{
  "hidden_act": "silu",
  "router_score": "softmax",
  "normalize_top_k": true,
  "init_std_router": 0.0364,
  "vocab_size": 16384,
  "learning_rate": 0.00339,
  "train_tokens": 780100000
}
Below are experts of layer 6 (counted from 0) of a mixture-of-experts language model. Rows are named router (the router's row for the expert) and show model dimensions 0-79. Each number is 128 + 24 x the weight over its row's rms, rounded and kept within 0 to 255.
After each expert's rows: a language model's description of what the expert responds to. This comes from a sample of Wikipedia text that the model never trained on.

# expert 6
router [120 147 121 100  83 137  98 139 134  76 103 111  99 152 143 114 155 109 142 123 127 127 111 160 101 103 125 103 161 127  89 123 109 113 112 155 133 126 142 145 117 164 135 156  82 101 125 122 149 108 129 161 118 190  87 119 149  87 138 133 124 101 144 176  92 136 122  99 133 123 124  50 128  93 120 113 119 127 143 131]
Description: Word-initial pieces like con, dis, Con starting verbs such as consecrated; also month names after born, coordinates and infobox labels.

# expert 27
router [132  91 107 114 125 133 116 124 135 160 128 122 127  98 119 132 124 130 124 120  78 137 153 135 149 177 111 131 114 166 161 140 129 118 147  68 165 152  93 124 177 102 103  99 115 113 104 103 150 125 126 182  78 113 155 123 139 136 119 116  82 131 187 163 132 136 106  70 141 140 122 130 141  77 117 120 100 114 161 114]
Description: Double line breaks, section headings like Career and Retirement, the article a, and ordinals such as first, next, largest.

# expert 26
router [102 154 147 137 114 125 137 151  93 151 152 139 109 141 129 111 164  98 169 134 146 193 120 146 128 152 120 132 121 108 114  94 139 158 120 109 141 143 119 112 136 162 129 138 158 133 127 104  91 136 121  92 160  93 141 151 110 124 100 141 157 152 108 121 170 118 116 130 140 155 103 129 154 132 174 124 146 136 114 133]
Description: Pipe separators between cells of sports results and statistics tables, plus semicolons in result lists and country codes like GER.

# expert 2
router [129 146  80 118 128 155  75 155 138 144  87 102 110 121 135 111 140 122  95 106 172  93  96 106 146 120 124 126 111  64 108 157 124 120  66 134 134 120 145 112  94 143 127 132 109 120 158 124 115 195 131 107 102 160 110 140 126 149 109 136 103 118 136  98 147 108 120 159  95 126 127 112 129 115 158 108 152 169  99 147]
Description: LaTeX math tokens such as backslashes, _{, }{ and $, plus capitalised name-initial pieces like Sp, Sh, Mc.

# expert 31
router [153 132 148 106 105  84 106 151 154 133 101  57 171 145 143  92 119  98 117 153 145 150  97 146 131 149 158 169 124 148 113 141 158 121 123 126 103 113 141 103  84 120 144 134 127 139 133 140  88 180 121 134 150 177 167 115 134 136 162 122 148  96 105 112 118  88 135 170 142 142 142 103  95 149 136 124 134 154 133 153]
Description: Modal verbs such as would, may, could, to, was, plus syllable pieces inside personal names like Mummy, Thamasungkeeti.

# expert 33
router [135 160 120 109  91 142 152 148 101 136 160 132 119 147 184 103 121 138  94 150  95 162 115 144 165 126 139 117  98 166 114 158 111  89 156 151 110 102 129 154 112 112 138 133 105 141 148  99 127 150 143 212 152 117 125  96 111 110 130 132  95  77 137 130  56 140 128 160 159 148 140 126 127 137 120 123 113 121 150 123]
Description: Short common words or word starts after the or a, often followed by suffixes or hyphens, such as work, high, spread, Go(ing).

# expert 34
router [124 124 109 123 138 124 180 107 146 100 155 102  90 106 140 124 117 145 142 158 160 111 114 174 129 117 126 128 140 144 105 158 132 152  85 142 133 141 166 131 138 121 154 146 181 153 120 130  66 174 118 119 137 156 101 165 119 178 151 123 123 141  85 109  39 111 140 159 124 149 144 120 114 110 106 136 104 102 130 124]
Description: Short letter pieces inside non-English names and words, such as Finnish, Turkish, Persian or German ones, like ä, ö, Kar, hu.

# expert 35
router [144 161 109 124 102 183 139 149 123 142 170 132 119 158 150 145 160 142 101 100 152 160 109 130 180 103 110 139  91 134 132 138 107 101 132 139 134 111 128 140  92  90 119 129 117 116 145 132 119 181 141 141 132 130 125 113 127 123 134 133 112  87 168 103  63 145  96 134 161 144 131 146 135 101 124 138 126 136 146 164]
Description: First pieces of common words after an article, such as bar(racks), chim(ney), entran(ce), pre, sur, plus CJK byte pieces.

# expert 23
router [152 155 102 123 126 128 161 140 152 132 129  96  97 111 139 116  91 116 138 147 117 127 175 142  68 127 101 165 149 160 131 126 118  92 129 153 143 112 173 116 151 103 130 145 129 121 139 104  99 125 149 138  90 159 129 145 135 160 118 133 137 140 142 149 119 123 106 121 136  73 106 144  90 111  80 175 128 150 123 100]
Description: Plural nouns and plural endings, often before of/are, such as groups, countries, species, partners, and larvae, sepals.

# expert 37
router [143 154 136  91 110 138 111 104 148 115  75 137 111 149 166 135 163 114 109 148  88 150  96 159 166 127 130 157 106 141  84 102 101 141 103 151 102 141 128 138 158 118 120  98  95 113 144 107 110 121 115 113 111 116 136 118 156 148 114 166 120 121 131  95  58 116 109 157 128 140 128 136 152 135 102 145  75 176 188 125]
Description: Pieces of technical, medical or organizational words, often splitting Latinate stems, such as stim(ulation), regul, investig, broadcast(ers), Department.

# expert 5
router [153 121 145 104 158 129 127 113 119 147 109 159 126 101  60 175 150 142 147 110  85 127  98 111 123  95 129 158 150 106 140 117 140 104 127  74 126 154 118 140 128 154 135 147 140 154 175 158 128 153 115 106 119 138 110 118 156 150 133 107 117 133 140 138 137 147 160 147 117 131 122 109  70 134 175 121 128 142 134 122]
Description: Line breaks, periods and heading marks closing fields in infobox lists, taxonomy synonym lists and track lists, such as Synonyms, Binomial, Founded, Starring.

# expert 29
router [104 103 152 164 152 129 119  97 105 107 146 122 105 155 133 191 127 144 156  83  91 168 115 128 107 141 118 138  91 139 168 166  88 122 111  68 150 141 144  96 154  67 100 106 158 134 123 129 142 145  86  98 132 131 131 163 135 104 138 104  88 127 100 129 101 129 122 110 150  92 128 149 125 149 133 125 135 123 150 144]
Description: Sentence-final periods after years, table cell bars and closing == heading marks, plus last digits of years.

# expert 21
router [149 106 120 120  57 147 119 146 120 141 119 126 175 163 120  87 135 157 102 160 108  80 160 150 108 103 105 110 166 110 157 113 178 112 160 101 132 111 133 105 117 163 111 114 134 113  86 105 123  90 125 149 128  70 123  92 126 117 123 106 145 153 139 137 142 101 112  85 125 120  94 103 101 129 161 118 133  98  88 107]
Description: First digits of years like 201, 199, 202 in career lists and tables, plus sports words like League, Cup, Season.

# expert 7
router [130  88 150 145 158 116 135 114 158  67  82 114  61 149 128 125 134 117 117 190 171  61  84 120 131 127 117 146 106 114 135 118 121 154 130 171 159 141 117 158 108 170 136 165 123 124  97 113 108 111 124  99 126 115 121 164 130 116 144 120 115 122 121 127 115  93 146 128 120 103  68 118 100 136 152  82 103 150 129 126]
Description: Capital letters, abbreviations and apostrophes in sports result tables and event names, such as FF, BMC, Championships, Olympic, f2.8.

# expert 22
router [137 114 138 142 117 149 156 153 129 150 106 172  91 111 146 123 107 172 131 146 138 150  87 123 144 102 148 132 151  79 142 121 105  92 129 168  91 122 103 140 125 109 127 155 101 166 138 118  72  80 113 117 165 180 185 113 137  99 132 124 141 173 121 124 125 108 113 136 145 150 139 131  86 141 121 117 131 126 120 108]
Description: Prepositions after nouns or verbs, such as of, for, with, in, plus year prefixes like 197 after Born:.

# expert 12
router [117 141 143 129 155  82 135 104 107 156 109 115 137 158 124 144 131 143 135 135 174  44 152 147 143 115 117 140 161  90 110 123 119 122 104  70 105 144 117 109 153 137 128 100 153 135 129 163 155  95 129 105 105 155 149 113 113 193 134 143 130 142 112 131 160 124 118 123 125 121 146 149 127 145 118 138 130 133  88 150]
Description: Final pieces of non-English words and names, like -ia, -ova, -ire, and given names such as Maria, José, in lists, tables and citations.

# expert 10
router [133 103 152 111 115 137 118 105 123 141 142 109 145 122 159 114 136 117 144 121 128 144 128 132 121  95 101 168 151 159  90 111 118 162 112 146 132 126 142 123 132 111 157 150 160  94 161 114 108  77 128 116 132 133 147 156 132 171 110 128 141  79 101 132  64 106 136 134 121  97 113 127 121 116 105 149 141 156 131 133]
Description: Mid-word or final suffix pieces like er, es, al, ic, ais, el, often in French, Spanish or Portuguese names and words.

# expert 20
router [133  87 133 108  98 139 107  90 140 103 103 120 151 150 136 105 136 147 126 106 154 147  91 133 122 122 117 123 159 143 143 161 132 128 116 164 144 124 158 154  75 122 150 148  96 105 127 138  93 181 147 150 174 116 118 127 127 129 136 125  96 137  92 157  99  93 151 129 119 167 102  94 116 100 125 119 157 115  90 129]
Description: Word-internal pieces of Slavic, Romanian and other foreign names, like ov, sh, č, š, in Rostov, Brașov, Bolshevik.

# expert 38
router [ 92 123 136  87 166 145 141 158 143 110 101 158 103 114 141 136 104 136  93 128 144  81  98 112 128 114 131 125 150 105 108 148 100  86 111  64 135 131 118 143 143 140 136  90 152 145 121 168 164 161 119 158 129 159 136 100 124 158 143 112 103 135  97  97 159 149 163 122 138 122 129  98 122 163 102 111 104 130 117 133]
Description: Hyphens and en dashes inside compounds and scores, like Java-based and 7–2, and name particles such as La, Al, von, Van.

# expert 30
router [113 144 141 126 163 133 156 144  97  87 132 168 155 121  96 155 137 122 140  98 145 147 128 104 135 125  70  83 129 102 123  92 139 126 140  94 120 125 118 100 119 163 137 139 129 166 144 123 142 107 132  92 125 150 124 130 144 119 132 133 148 141 156 111 137 158 107 126 132 164 143 133 128 118 138 123 152  93 117 113]
Description: Of in University of, and place or name starters like Mount, St, San, John, George, plus commas between city and state.

# expert 39
router [ 98 103 120 120  99 110 113 114 143  93  83 128 160 148 137 143 136 151 100  92  81 169 142 156 161 126 105 131  97 134 156 142 103 122 101 142 134 106 142 163 166 170 122 143 124 130 109 116 159 106  79 101 145 126 130 120 116 104  94 124 150 144 106 102 104 121 166  93 126 143 135 120  87 105 148 140 147 134 174  91]
Description: Colons, pipes and labels in infoboxes and chart tables, such as Medals:, Class:, Award, Billboard, and chart position numbers.

# expert 25
router [ 97 107 129 153  97 146 103 118 117 104 110 118 157 131 116 156 121 114  81 126 103 165 105 127 110 146 185 116 171  93 180 101 118 143 119 102 122 116 157 142 112 166  95 150 124  97 107 123  80 138 117  73 155 112  92 162 151 104 103 111 137 138 107 140 131 125 152 162 133 100 149 109 111  98 127 143 119 109 155 108]
Description: Digits after decimal points and commas in coordinates, percentages, vote counts and climate tables, plus headers like Candidate, Votes, Turnout.

# expert 15
router [139 135 157 130 124 169 124 132 126 137 157 143 145 144 153 102 137 124  92 128  81 127  91 175 112 139 120 141 117  86 135 101 131 105 106  99  82 109 124 143 134 149  99 144 129 148  92 102 118 183 118 150 125  77 113 149 136 106 153 144 146 108 104 137 125 140 105 126 105 108 132 161 160 142 132 162 135  96 149 140]
Description: Single digits in codes, model numbers and formulas, such as SLC-37B, 1.95583, BSS-702, plus raw non-Latin byte fragments.

# expert 24
router [125 150 124 143  93 120  95 136 136 120 140 157  78 126 117 115  80  97 164 111 152 145 134 137 109 132 106 127 158 151 157 151 112 122 118 130  97 125 103 108 110 118 120 132  91 164  90 160 109  92  85 105 104 141 163 103 150 101 110  98 123 153 182 137 159 149 103 152 119 106 161 135 132 128 131 124 119 104  84 160]
Description: Prepositions and copulas in place descriptions, like is in "It is located", in, at, near, along, within, across.

# expert 18
router [138 150  73 125 158 126 162 162  92 176 157 145 149  77  94  94  77 151 121 151 149 124 130 116 143 128  89 114 138 130 157 138 114 123 140  48  88 109 100 113 116 132 141 124 122 136 156 160 132 106 133 167 124 104 150  94  73 124 134 128 129  77 129 119 175 135 149 133 139 169 169 141 124 161 114 115  97 142 121 109]
Description: Words inside song, album and film titles after opening quotes or table bars, such as My, You, What, The.

# expert 17
router [141  89 133 150 137 112 113 161 153 148 121 129 133 159 146 128 154 140 149 152 138 138 134  71 132 141 162 152  91 113 128 154 118 173 108 116 158 128 145 110 101 159 141 185 118 116 100 114 136  89 115 124 153 115 136 113 111  79 121 160 117 154 103 173 135 154 167 144 153  93 111  76 149 119 147  91 109 100 150 114]
Description: Small numbers, blanks and codes inside sports tables, football squad lists and result grids, such as Pts, Ret, GK, 8.

# expert 1
router [112 139  61 170 110 172 107 158 126 106 124 102 103 137 117 140 142 120  72 131  94  97 168 108 135 121 128 166 145 153 135 115 113 110 137 106 110 101 109 173 131 109 108  98 133 122  86 162 135 123 149 142 130 168 128 144 155 151 167  95 120 175 162 128 129 120 116 103 134 101  95 151 142 110 125 135 115 112 129 108]
Description: Nouns right after the, a or his that head a phrase continued by of or to, such as conclusion, death, version, role, film.

# expert 3
router [116 125 163  92  81 157  91 106 136 118 178 103  98 147 153 119 122 106 109 170 106 126 155 165 123 104 131 107 135 144 144 155 149 182 146 146 155 138 115 118  67 154 145 141  98 114 173  61 103 144 141 168 143 113 101 114 125 114 122  97 123 102 105 131  56  96 116 107 136 129 124  80 133 130 109 143 154 151 142 128]
Description: Tokens inside proper names, mainly US place names and surnames, such as New York, Philadelphia, Woodsfield, Hicks, Truman.

# expert 32
router [119 145 133 149 133 120 156 157 148 164 137 125 145 126 110 135 136 110 127 100 103 162 181 107 145 130 139 134 142 112  96 123 120 100 119  93 175 120 109 139 157 115 126 110 116 164  71 153 134  65 127 119 136 112 126 152 136 125  93 161 114 161 121 152 137 159 140  76  92 117 136 140 171 129 126  98 134 140  94 121]
Description: Line-opening dashes and table pipes in infoboxes and lists, plus office titles like President, Minister, General, Director, Deputy.

# expert 13
router [ 94 145 100 142 188 145 160 185 125 119 119 144 123  81  78 156 158 150 149  69 125 157 149 111 147 148 112 135  98 144 125 163 113 157 142 122 164 158 131 123 173 101 117 119 136 130 148 150 132 165 124 132 167 119 134 126 132 127 136 116 140 136  98 144 155 153 118  80 131 156 169  94 130 160 100 144 144 139 138 168]
Description: Commas, opening parentheses, quotes and linking words like as and became that introduce appositives, dates or asides after a noun.

# expert 19
router [129 148 102 166 141 116 161 160 111 123 138 119 122  91 118 119 135 119 101 122 147 114  96 125 136 152 162 131 157 119 143 126 113 125 123 120 141 144 124 107 157 111 125 103 135 129 117  92 120 144 100  96 165 124 170 146 148 146 140 136 147 138 166 122 148 153 118 153 168 127 130 122 174 123 112 138 106  94 135 132]
Description: Conjunctions, commas and verbs in narrative prose that continue a clause, such as and, but, while, had, has, thinks.

# expert 16
router [115 126 115 157 157 112 124 129 137 141 127 118  98 135 160 110  84 116 146 109 174  62 156 143 126 124 128 146 148 135 111 103 123 117 134 130  78 133 109 125 125 142 129 103 144 136 124 129 161  76 143 119  78 156 154 119 140 173 117 140 120 166 179 146 168 147 110 118 140 120  99 164 170 142 143 148 131 127 146 136]
Description: Descriptive adjectives and abstract nouns in expository prose, often finishing a split word, like social, economic, religious, industrial, radiation, pressure.

# expert 28
router [ 85 143 138 181 142 124 117 103 122 117  95 109 111 148 122 103 108 162 120 156 139  89 161 158  78 153 145 157 126 125 116 134 158 127 152  59 121 138 169 152 122  60 113 158 105 145 140 145 131 111 151 126  90 168 146 164  98 136 161 106  95 167 145 121 149 129 119 117 162 145 148 129 118 103 175 127 140 123 127  81]
Description: Number words and quantifiers before counted nouns, like two, three, several, many, million, thousand, and the units or nouns right after them.

# expert 4
router [ 92 141 126 146 137 124 130  88 128 124 136 153 132 126 108 135 149 113 135 127 144  55 196 139 125 127 134 122  94 137  91 119 123 100  92 131 140 144 138 140 105 110  80 136 143 107 138 145 168 133 140 134 101 155 115 159 114 140 140  95 152 146 126 127 142 185 153 144 151 101 128 115 129 146 146 134 162 101 103 123]
Description: Past participles and verbs after was/is, like taken, served, held, returned, plus single digits inside numbers, dates and table figures.

# expert 36
router [121 157 186 141 157  98 164 131 126 177 143 107 124  96 119 139 145 122 128 143 173  51 165 142 126 149 107 107 111 125 143 119 125 150 136  93 130 169 150 113 129 127 146  94 115 144 166 158 149 104 111 127  74 132 143 124 113 177 134 148 143 123 170 149 152 108 117 122 122 115 136 125 185 122  84 133 137 147  96 122]
Description: Subject pronouns and surnames starting a clause in biographies and plot summaries, like he, she, they, who, Johnson, Murray.

# expert 14
router [130 142  95 104 115 123 119 150 180 116 155 171 133 119 112 115 125 103 106  83  95 190 124 112 100 139 136 138 128 164 137 138 135 103 130 162 107 130 102 160 145 107 119 142 125 103 174 108 136 162 145 145 130 136 148 138 129  89 111 153 102 102 114 159  83 108 100 138 161 123 124 160 152 117  99 152 157 111 146 112]
Description: Line breaks in lists, verb endings like ed, ing, plural s, and year prefixes 201, 200 after month names.

# expert 0
router [130 120 143 180 172  87 115 133 121 101 127 162 114 120 114 138 150 132 170 126 105 165 175 118 121 152 125 100 101 160 117 136 155 163 126 107 172 102 143 123 140  99 136 111 153 111  85 130 120 124 115  97 164 128 123 134 108  99 127 103 123 116 181 107 120  90 148  99 121 122 143 116  94 135 142  50 132  96 112 120]
Description: Sentence-ending periods, paragraph breaks, commas after years, and month names or time openers in biographies and sports careers, like January, until, During.

# expert 9
router [123 154 169 139 150 103 144 108 126 161 119 130 136 119 136 108 115 143 145 151 165  32 168 151 137 149 123 129 154 112 134 119 126 161 156  72  96 154 113 107 128 166 151  82 121 131 172 154 177  78 124 123  72 131 105 104 118 153 137 147 120 131 143 137 138  99 123 116 109 123 129 156 162 149  84 145 128 139 123 121]
Description: Later words or word pieces inside multiword proper names of places and institutions, such as City, Valley, Bay, University, Housing Authority.

# expert 8
router [139 134 138 145  93 137 134 160  98 158 139 184 147 110 112 135  96 130 143 113 117 116 169  94 146 142 105  88 135 114 133 115 113 119 139  73 118  98 138 139 105 132  99 145 108 114 117 157 129 118 123 145 152 146 132 113 139 107 170 141 120 125 132 133 162 113 112 110 112 125 135 154 143 147  99 100 149  92 127 142]
Description: Determiners and possessives before a noun, like the, his, their, its, plus list dashes opening infobox-style lines such as "- Location:".

# expert 11
router [117 148 136 105 155 176 107 127  87  91 114  79 155 109 138 129 141 136 117 128  94 174 133 156 108 103 144  72 167 134 121 139 145 157 134 144 126 105 148 163 100 115  71 168 114 148 139 150 121 138 131 120 169 101 100 120 149 117 124  80 150 151 167 119 123 141  98 147 116 106 120 151 130 128 143 135 148 117 124 126]
Description: Table pipes, party names and Preceded/Succeeded in election and office tables, plus the y inside Indian words like Vidyalaya.